Below are experts of layer 5 (counted from 0) of a mixture-of-experts language model. Rows are named router (the router's row for the expert) and show model dimensions 0-255. Each number is 128 + 32 x the weight over its row's rms, rounded and kept within 0 to 255.
After each expert's rows: a language model's description of what the expert responds to; "raises" lists some tokens whose logits its average output raises strongly, later layers aside. This comes from a sample of Wikipedia text that the model never trained on.

# expert 14
router [172 181  83 121 138  64 162 117 146 134 157 117 171 151 125 150 121 109 161 152 128 113 122 150  71  87 150 145  95 113 127 119 114  76 151 139 157 162 146 144  81 136 119  91 132 153 134 139 170 127  59 134  87 114 108 111 112 125 154 135  95 147  75 136 128 128 176 192 142  91 136 138 103 136  83 116 104 143 165  93 127 163 127 139  94 111 162 142  55 145  95 111 200 181 179 188  57 154 189 186 121  40 152 174 103  98 164 200 119 165 119 154 124 153 164 131 120 116  87 156 110 151 104 128 160 112 102 143 157 113 115 200 124 167  95 119 132  98  42 150 129 100 183 153 118 135 137 120  96 131 174 108 150 127  92 121 139 143 136 116 141  81 147 200 154 138 121 145  70 132 128 108 122 148 172 134 110 100 224 105  92 124 122 190 147 134 166 121 116 164 148 155 137 158 173 109 126 148  61 140 134 209 157 156  96 159 162 170 141 115 162  94 182 171 125 151 131 157 102  80  96 150  98 145 134 100 109 115 135 107 126 166  62 142 170  79 125 160 124  83 113 108 164 156 203 121 115 128 158 131 175 151 147 149 150 101]
What it handles: Clause-linking function words
raises: " a", " the", " part", " an", " it"

# expert 27
router [173 129  98 142 155 176 151 109 121 135 163 125 149  69 128 118 125 169 148 132 153 163 133 113  81 102  90 183 116 122 173 130 157 158 108 132 137  25 171 106 157 164 103  99 142  99 146 132  79 125  87  80 131  85 136 112 126  63  76 145  93 108 143 159  84 145 145 102 144 165  86 131 134 118 172 160 149 181 128 124 118 136 142 113 114  97 142 122 131  94 146 170 134 111 121  94 162 163 115 150  97 154 112 159  97 182 129  94 116  91 158 131 190 142 142 109  79 109  99 139 164 189 109 166 113 128 114 147 112 150  60  87  96 156 159 137 129 158 170 144 155 163 116  99  91 150 112  86 144 124  94 127 163 115 147 149 180 110 101 124 104 209 125 170 184 173 162  76 118 130  89 101 162 139 120 195 121 142 119  83 121 121  72  66 148 175 143 124  41 129 122  81  83 132 203 113 133 102 157 114 169 100  70  73 102  96 127 164  98  94 163  95 200 121 138 100 130 133 172 210 147 135 141  95 145 182  74 162 141 147 137 158 128 182 142 173 141 165 149 148 111 155 138 106 123 167 106  93 137 108 182 127 187 150 111  81]
What it handles: Mid-word English pieces
raises: "ives", "ements", "able", "ament", "ies", "ises"

# expert 19
router [174 161  76 148 127 111 128 137 158 140 141 149 131  81 101 188 116 109 146 147 111 126 126 138 110 127 126 175 146 117 143  80 127 102 148 122 109  90 129 145 125 139 117  63 118 115 184 161 136 101 113 176 146 144 109  94 123 153 158  69  89 179 136 167 106 137 132 115  99  98 178 111 144 174 117 113  91 140 164 117 107  92  57 157 159 134 188 137 108 111 162 133 199 164 124 130 102 152 198 146 101 123 178 107  76 115 139 133 146 179 126 124  92 115  69 105 127 130 108 167  99 155 108 120 132 145 124 140 153 165 139 140 132 158 114  91 174  95  51  81 155 113 169 153 142 102 141 107  97 125 135 148 140  73  99 129 147 148 148 108 150 101 128 204 185 122 180 125  79 117 131 120 132 154 192 150 101 157 154 110 159 124 120 138 157  77 123 149 114 159 155  96 145 179 183 166 115 132 139 144 206 196 155  73  61 195 156 168 129  69 181  92  58 143 110 130 167 172 106  80  81 121 126 142 137  52 183 123 130 177 187 138  68 116 112  72  91 165 111  98 140 115  94 119 188 138 123 126 154 143  67 107  78 127 156 129]
What it handles: Clause-opening connectives
raises: " this", " that", " his", " a", " the", " such"

# expert 23
router [119  85 130 124  84 130 183 145 152  86 150 119 156  67 124 163 168  66  96  58 115  87 147  80 121 110 137 193 116 166 164 112 152 133 153  84 151 109 122  79 131 125 104 126 205 141 164 133 117 136  67 163 150 137 211  98 131 143 149 112  82 149 104 123 146  90 195 166 127 107  76  84 148  47 178 153  91 154 177 123 136 121  83 144  90 108  98 163 131 112 135 119  84 123 149 144 173 106 144 172 145  80 159 160 217 102 158 138 120  97 127 102 129 153 187  96 135  62  96 140  85 122  85 117 147 153 112 170 115 129 132 113  83 161 150 126 141 119  89 117 163 136 161 146 114 141 170 170 106 127 165 123 190 164 135 218 104 131 143 204  71 134 160 160 129 180 139 144 186 140 124 153 146 116 118 172 131 119 121  88 114 160 156 141 132  78 108 117 110  85 172 138 159 123 127 127 153 175  96  88  95 170 153  66 129 133 159 137 138 105 151 107  85  93 135 133  84 117  80  95  76 130 123 106 106  84  55 133 140 150 113 128 193 140  98 130 111 120 148 155 119 156 124  88 174 125 126 106 159 152  80 105 123 105 127 167]
What it handles: Past-tense action verbs
raises: " his", " their", " a", " him", " the", " its"

# expert 31
router [174 117 122 166 155  82 207  99 124 158 157  93 139  64 154 129 107 148 120 156  67 115  99 162  96 155  97 112 150 161 208 152 105  75 165 130  90 101  97 122 112 127 102  74 143 137 177 159 127  93  92  95 103 162 167  83 111 223  98 126  79 147 141 126 118 146 140  84 109 109 129 126 147 137  98 150 124 184 146 151 126 122  57 115 189 107 126 126 121 112 117  75 184 193 172  98  71 132 206  43 167 110 176 138 184  89 123 124 129 164 125 121 136 113 110 110  76 115 109 146 114 111  88 107 108 107 126 139 130  94 171 163  91 191 118 152 131 106  93 118 164  71 138 162 106 135 177  95 132 122 165 152 147 166 103 153 141 182 155  75 109  75 115 142 116 115 178 139 132 129 134 116 170 115 160 156  93 136 114  78 130 161 115 139 147 104 155 112 120 152 143 167 147 121 135  84 169 121 101 206 170 193 159 104 138 147 144 199 159 100  92 114 123 163 121 148 136 114 122 124 104 151 163  94  72 117 141 113  99 128 167 168  84 125  92 102 132 141  70  78 164  71 128  88 164 131 168 165 161 130 111 110 106 143 128 111]
What it handles: Verb-following prepositions
raises: " the", " his", " its", " their", " a"

# expert 26
router [145 158  84 186 109 137 111  92 139 115  88 141 159 137  99 142 130 138 172 147  73 106 111 141 107 127 157 128 159  42 142  70 122 108 148 146 149 110 143  75  71 120 114 125 157 119 117 182 160  72  42 130 145 167 133 104 140 125 110 114  89 112 173 147 144 135 165 157 140 106 150 112 121 128  99 152 129 122 143  97 118 164 165 102 110  94 172 107  94 148  92 109 175 143 131 117 143 100 138 105 123 141 150 151 149 102 134 172  90 116 175  90 138 186 114  92  86  72  92 136 137 166  91 162 167 151  94 170 101  69  93 159  83 126 106 182 177  95  95 165 133  67 162 181 138 129 178  89 126 123 137 120 125 149  75 139  90 186  99 148  95  91  69 167 155 107 113 173 186  97 142 119  64 146 159 120  99 148 131 110 133 132 137 157 180  61 115  87 119 164 157 176  98  92 132 144 126 141 108 139 166 145 109  55  49 112 167 104 126 187 126  71 148 152 142  89 109 212 114 140  58 162  98  99 168  97  81 146 157 160 160 180 124 146 119 142 133 126 118 113 118 108 165 118 160 138 159 120 159 150 145  80 194  77 144 113]
What it handles: Adverbs and qualifiers
raises: " in", " on", " to", ",", " from", " with"

# expert 15
router [155 173 101  80 148 171  96 171  95  94  87 149 114 117 136  99 111  98 140 115  73 163 185  84 171  89 151 142 119 145  84 193 127 134 152 112 169 102 102  77 146 128 147 161 138 130 129 158 127 106 191 148 126 143  84 168 111 128 189  99 119 138 174  76 144 181 136  95 124 143  90 163  98 130 135 107 155 144  10  93 181 160 128 145 136 112 125 126 106  87  96 136 159  92 161 119  68 103  52 136 175 102 160 136 102 158  94  79 136 109 141 101 102 117 138 119 145 146 161 167 147 120 176 191 156 136 143  90 101 147 195 150 137 162 141 178 146 159 174  93 101 141 122 108  96 160 133 107 160 132 145 144  97 113  79 143  87  96 145 145 104 138 187  89 170 115 132 109 160  69 165 180  83 131 113  91  82 131 141 124 128 130 147 140  53 109 171 142 141 116  89 124 139 153 126 114 118 121 163  75 106  55 156 212 153  99 137 101 120 105 162 161 157 115 121 122 138  68  96 126 153 106 132 158 117 105 163 165 153  64  99  96 130  72 120 112  78 156 104 109 127 135 131 195 123 153 135 171  93 130 116 113  89  47 100 137]
What it handles: Table header separators
raises: " ", " \"", " The", " —"

# expert 7
router [158 179  99 123 146  49 138 129  95 140 159 182 157  83 182 154 170  89 158 117 120 117 135 128 121  64 104 153 101 142 165 177  63 114 165 127 108 140  92 209 117 169 156  62 159 169 185 155 134 154  79 135 128 109 139 120  90 185 171 125  97 168  88 171 142 163 138 150 135 125 105 181 144 117 109 105  96 113 166 155  83 145 122 202 194 114 155 136 154 110  77  98 140 150 177 140 153 110 164  78 134  82 111 121 140 144  88 122 150 104 103 117 131 138 187 128  70 160 133 153  96 118  93  91  63 113 111 177 153 133 129 128 138 138 112 149 120 113  84 114 135 105 154 117 119 150 129 117 101 117 158 150 147 162 149 174 171 166 110 105 103 125 117 137 142 110 186 107 136 122 121 102 128 150 216 140 111 128 112  69 136 143 137 144 139 119 143 135 167 162 119 137  84 148 183 118 164 109  95 162 123 161 165 114  59 160 160 156  57 104 133  83 123 115 120 136 113 217 125 138  75 166 159 106 107 130 130 124 109 128 178 142  34  65 183  94  91 137  82 119 151  77 104 106 195 163 166 129  97 107 129 115 120 123 167 100]
What it handles: Relational prepositions
raises: " the", " his", " its", " their", " this", " a"

# expert 25
router [157 107 161 136 185 147 154 131 134 114 135 107 154 146  64  95 127 134 119  71 182 158  89 105 157 130 120  94 146 188 150 170 138 104 135 143 165 117 123  97 147  99  78 144  94 117  52  94 125 149 172 137  35 147 106 196  89 164 117  86  90 188  85 169 160 136 116 154 145 173 122  96 147 128 157 106  58 153 120 146 138 170 113  88 106 148 127 139 196 153 146  91  94 139 134 104  74 152 131 117 109 101 168 116 135 162  95 102 153 134  90 126 144 152 228  98 154  88  96 117 132 106 112 128 185 120  94 133 128 153 168 124 131  42 125 152 100 145  96 109 119 125  16 133 196 140 117 106 129 161 130 139 150 108 115 171  66 130 124  83 172 117  75  71  76 153 105 109  90 145  97 141 108  94 124 164 136 150 153 127 105  76 132 138 119 155 159 140 173 147 154 192 120 114 119  83 103 120 145  89 161 143 198 131 110  85 148 151 116 139  74 131  87 149  60 117 111 148  99 111 101 101 128 110 120 102 159  75 167 101 147 130 158 154 149 148 105 109 137 116 156  80 136 154 101 155 162 185 155 168  92 102 114 144 153  93]
What it handles: Sentence-final periods
raises: " In", " While", " It", " From", " However", " During"

# expert 6
router [186 130 106 148 141 135 174  81 129 169 110 135 141  42 129 131 136 121 153 176 126 100 156 126 113 109 120 107 140 140 121 145 106 141 131 131 125 142  93 182 123 126 138 173 117 161 107 109 127 152  99  70 181 110 132 140 154 110  88  92  90  63 154  91 113 157 132 180 182 125 127 173 135 120  94 130  72  85 112 113 170  85 139 138 144 105 106 162 108 106 180 183 112 142 110 116 119 116 110 151  97  94  61 117  89 145 134 102 158 144 150 112 112  94 134 121 123 151  78 104 171 203 111 218 108  99 178 142 113 186 107  91 115 145 127 153  86 130 207 157 122 140  96 100 133 129 111 166 188 125  54 134 106 215 168  72 158 131  80 164 109 104 185  97 158  88 108 113 173 131  93  96 110 111  92 114  97 161 119  91 136 169  98 156 112  95 146 136 106 121 119 112 128 134 163  97 122 137 154 134 104 100  87  45 175 138 128 190 135 121 127 160 185  91 150 113  77  99  99 106 176  73 150 135  95 105  93 169 169 100  96 125 159 112 165 107 147 133 137 175 164 106 128 152  33 103 134 135 165 106 186  96 142  77  90 126]
What it handles: Romance name endings
raises: "ually", "ously", "itarian", "ğ"

# expert 1
router [ 95 109 134 114 103 126 105 127 167 154 156  90 103 168 104  85  74 161 143 111  97 170  96 114 148 100  91 128 193 205 100 113 210 127 125 110  91 143 119  93 192 101 123 119 135  84 148 128 156 129 167 160  49 153 109 116 104 122 111  99 172 176 124  96 188 142 175  88 111 189  96 106 145 164 150 145 157 116 110 149 138 135 140 167 123 105  89 168 111 127 119  96 133 152 111 113 158 114  73 105 140  93 155 124 128 140 102  98 118 147 139  98 144 140  66 123 123 123 209 126 105 112 221 114 162 176 158 145 154 102 149 106 111 152 165 109 185 103 204 131  85 162 141 108  83 138 175 122 117 192 103 153 122 177 122 104 101 169  94 106 129 145 118  79 141  66 112 138  88 144 168 136 109 108 155 129 144 137  56 153 166 107 158 122  54  56 116 150 167 127 156 134 136  92 124 167 116  75 157 140 128  83 121 195 161 108 122  80 155 177 115 186 178 153 163  90 127  93 104 170 111 131 112 106 139 154 135  96 106 124 113 151  86 117 135 186 116 136 134 107 136 136 122 154 117 137 158 149 101 108  86  60 165  77 186 173]
What it handles: Dates and list separators
raises: " ", " —", " –", " -", " "